config.toml
hidden_size = 384
experts_per_token = 2
d_expert = 64
d_shared_expert = 192
normalize_top_k = true
groups_per_token = 2
vocab_size = 32000
norm = "layernorm"
optimizer = "muon_variant"
train_tokens = 389400000
dataset = "wikipedia_en"
Below are experts of layer 9 (counted from 0) of a mixture-of-experts language model. Rows are named router (the router's row for the expert), gate (a neuron's input weights, with its number), up (a neuron's input weights, with its number) and show model dimensions 0-63. Each number is 200 + 40 x the weight over its row's rms, rounded and kept within 0 to 999.
After each expert's rows: a language model's description of what the expert responds to; "comes after" lists some tokens at least twice as common just before its tokens as in all text. This comes from a sample of Wikipedia text that the model never trained on. Tokens count by the router's weight.

# expert 1
router,244,211,108,164,230,225,261,174,98,186,266,182,182,257,262,170,234,188,188,228,135,193,205,212,152,136,274,255,197,213,185,121,190,227,190,116,201,193,202,224,175,221,180,161,190,190,196,188,237,189,214,186,169,167,144,165,246,200,220,272,165,194,192,154
gate0,269,216,202,115,174,204,218,140,182,282,181,168,201,232,226,253,212,171,172,170,188,224,172,198,218,219,248,218,176,215,213,160,155,224,163,227,223,201,231,151,257,263,264,208,247,251,185,217,170,146,112,173,210,171,233,213,159,209,137,287,220,164,202,183
up0,123,211,176,195,178,127,225,202,221,158,181,131,248,199,223,248,223,202,232,185,222,150,210,236,200,177,154,179,188,190,157,211,201,201,201,290,220,243,150,182,206,124,189,265,213,142,167,237,184,212,244,253,175,198,165,99,169,180,228,275,212,172,244,235
Description: Determiners after prepositions
comes after: " of", " in", "'", " to", " for", " with"

# expert 22
router,115,252,218,338,222,114,174,217,236,236,270,189,197,142,147,239,202,186,216,220,190,264,270,162,222,207,214,172,236,222,156,224,216,151,209,196,182,204,176,143,205,214,207,249,247,151,220,233,242,260,281,285,231,170,214,173,110,254,202,227,151,169,237,156
gate0,182,146,275,237,179,183,129,226,203,176,193,210,228,247,119,168,199,180,141,98,254,229,163,208,169,134,201,255,215,253,183,175,175,269,193,188,169,185,212,292,225,188,213,205,184,208,220,254,147,198,280,202,203,250,175,208,251,226,278,152,189,246,184,155
up0,260,227,254,138,154,280,127,255,188,193,166,256,259,204,241,133,259,139,202,184,199,189,148,168,224,284,195,200,215,212,184,194,243,286,180,196,66,158,259,260,142,157,137,201,129,228,240,187,196,211,229,225,214,119,152,220,182,154,187,193,148,175,130,211
Description: Institution and place names
comes after: " the", " of", " in", " New", " at", " United"

# expert 28
router,207,140,207,256,203,191,199,191,225,177,228,163,115,244,179,192,203,171,168,218,138,219,184,230,266,183,170,216,221,172,216,250,274,168,189,117,143,154,195,278,176,144,171,160,216,158,201,248,195,212,172,159,177,209,125,182,158,208,217,102,168,159,224,234
gate0,182,110,217,220,279,199,207,209,239,249,220,253,177,221,188,219,170,256,160,306,224,193,208,183,218,206,261,238,246,218,118,259,232,239,197,238,173,223,197,192,223,147,206,254,241,191,157,120,175,161,200,212,206,205,265,210,114,283,257,207,180,214,217,221
up0,191,120,176,196,235,244,284,197,213,215,280,170,149,177,203,284,168,191,165,266,171,204,153,123,179,197,194,261,257,192,198,208,271,172,174,251,198,215,212,162,133,267,193,261,263,159,236,181,186,255,175,222,270,261,216,242,163,191,201,185,206,235,185,194
Description: Adjectives before nouns
comes after: " a", " the", " an", " of", " and", " most"

# expert 29
router,304,112,192,180,226,230,226,215,208,166,205,169,213,169,214,205,171,175,171,156,218,202,195,157,170,254,207,156,223,241,135,193,180,123,183,241,236,201,178,191,258,259,215,200,187,125,182,215,184,207,202,216,196,175,265,142,186,163,213,185,236,167,198,184
gate0,267,219,180,216,172,196,158,192,234,199,206,224,198,132,181,188,179,117,220,248,232,130,164,247,188,222,204,164,230,177,147,167,205,194,203,219,172,108,210,236,205,211,205,109,220,251,160,177,175,196,247,162,192,222,189,264,254,255,177,217,193,192,154,224
up0,227,250,188,234,203,213,193,241,128,214,162,146,170,219,153,220,203,222,165,155,166,144,178,144,202,137,263,220,172,240,193,210,130,188,181,224,254,177,199,270,229,197,194,189,208,213,221,149,194,223,222,239,209,189,207,241,218,184,164,208,195,229,163,168
Description: Clause-initial subjects
comes after: ".", ",", " that", " where", " but", " and"

# expert 27
router,235,301,226,275,179,173,145,252,266,222,149,228,142,185,206,160,201,145,240,246,180,153,204,234,220,178,241,175,196,209,232,229,158,166,294,223,219,198,162,200,234,152,163,191,170,274,175,233,197,205,253,178,136,223,221,219,197,197,83,233,184,213,136,174
gate0,179,268,210,211,204,147,191,196,219,262,287,143,252,179,145,223,299,226,160,165,178,204,207,182,172,235,155,187,195,125,149,231,186,287,204,162,240,127,151,247,137,273,237,147,156,210,223,253,167,116,235,207,201,238,198,206,186,217,171,203,249,206,259,139
up0,236,189,205,161,242,229,190,140,261,187,260,194,242,193,203,150,283,177,214,163,208,211,182,180,190,125,139,178,177,257,160,212,215,146,132,285,216,216,259,164,223,196,165,194,120,178,185,151,186,187,155,212,216,211,265,180,145,232,175,151,183,261,204,133
Description: Coordinates and measurements
comes after: " |", "-", ":", " /", " (", "N"

# expert 12
router,140,146,216,243,150,254,154,166,131,210,214,230,236,190,164,189,262,217,201,215,213,163,169,269,241,253,181,213,152,183,229,179,231,110,249,157,214,284,193,192,137,187,208,285,174,215,153,184,142,159,206,197,262,177,200,244,178,193,239,177,166,311,169,129
gate0,202,165,295,284,159,227,88,202,198,172,240,183,254,212,214,111,162,190,245,230,181,270,199,269,197,210,227,209,203,176,285,209,215,217,232,158,258,165,185,184,254,159,213,174,183,163,158,154,245,86,270,227,223,158,187,176,294,243,195,216,165,189,180,189
up0,150,250,192,181,113,161,252,145,224,146,205,189,187,168,125,196,208,237,196,190,242,132,153,227,263,155,226,231,161,190,189,140,214,201,241,218,174,204,205,224,234,175,163,252,153,208,217,160,200,303,123,242,255,230,195,195,179,190,303,198,200,291,165,234
Description: Row-start table pipes
comes after: "\n", "|", " 0", " ", " 1", " 2"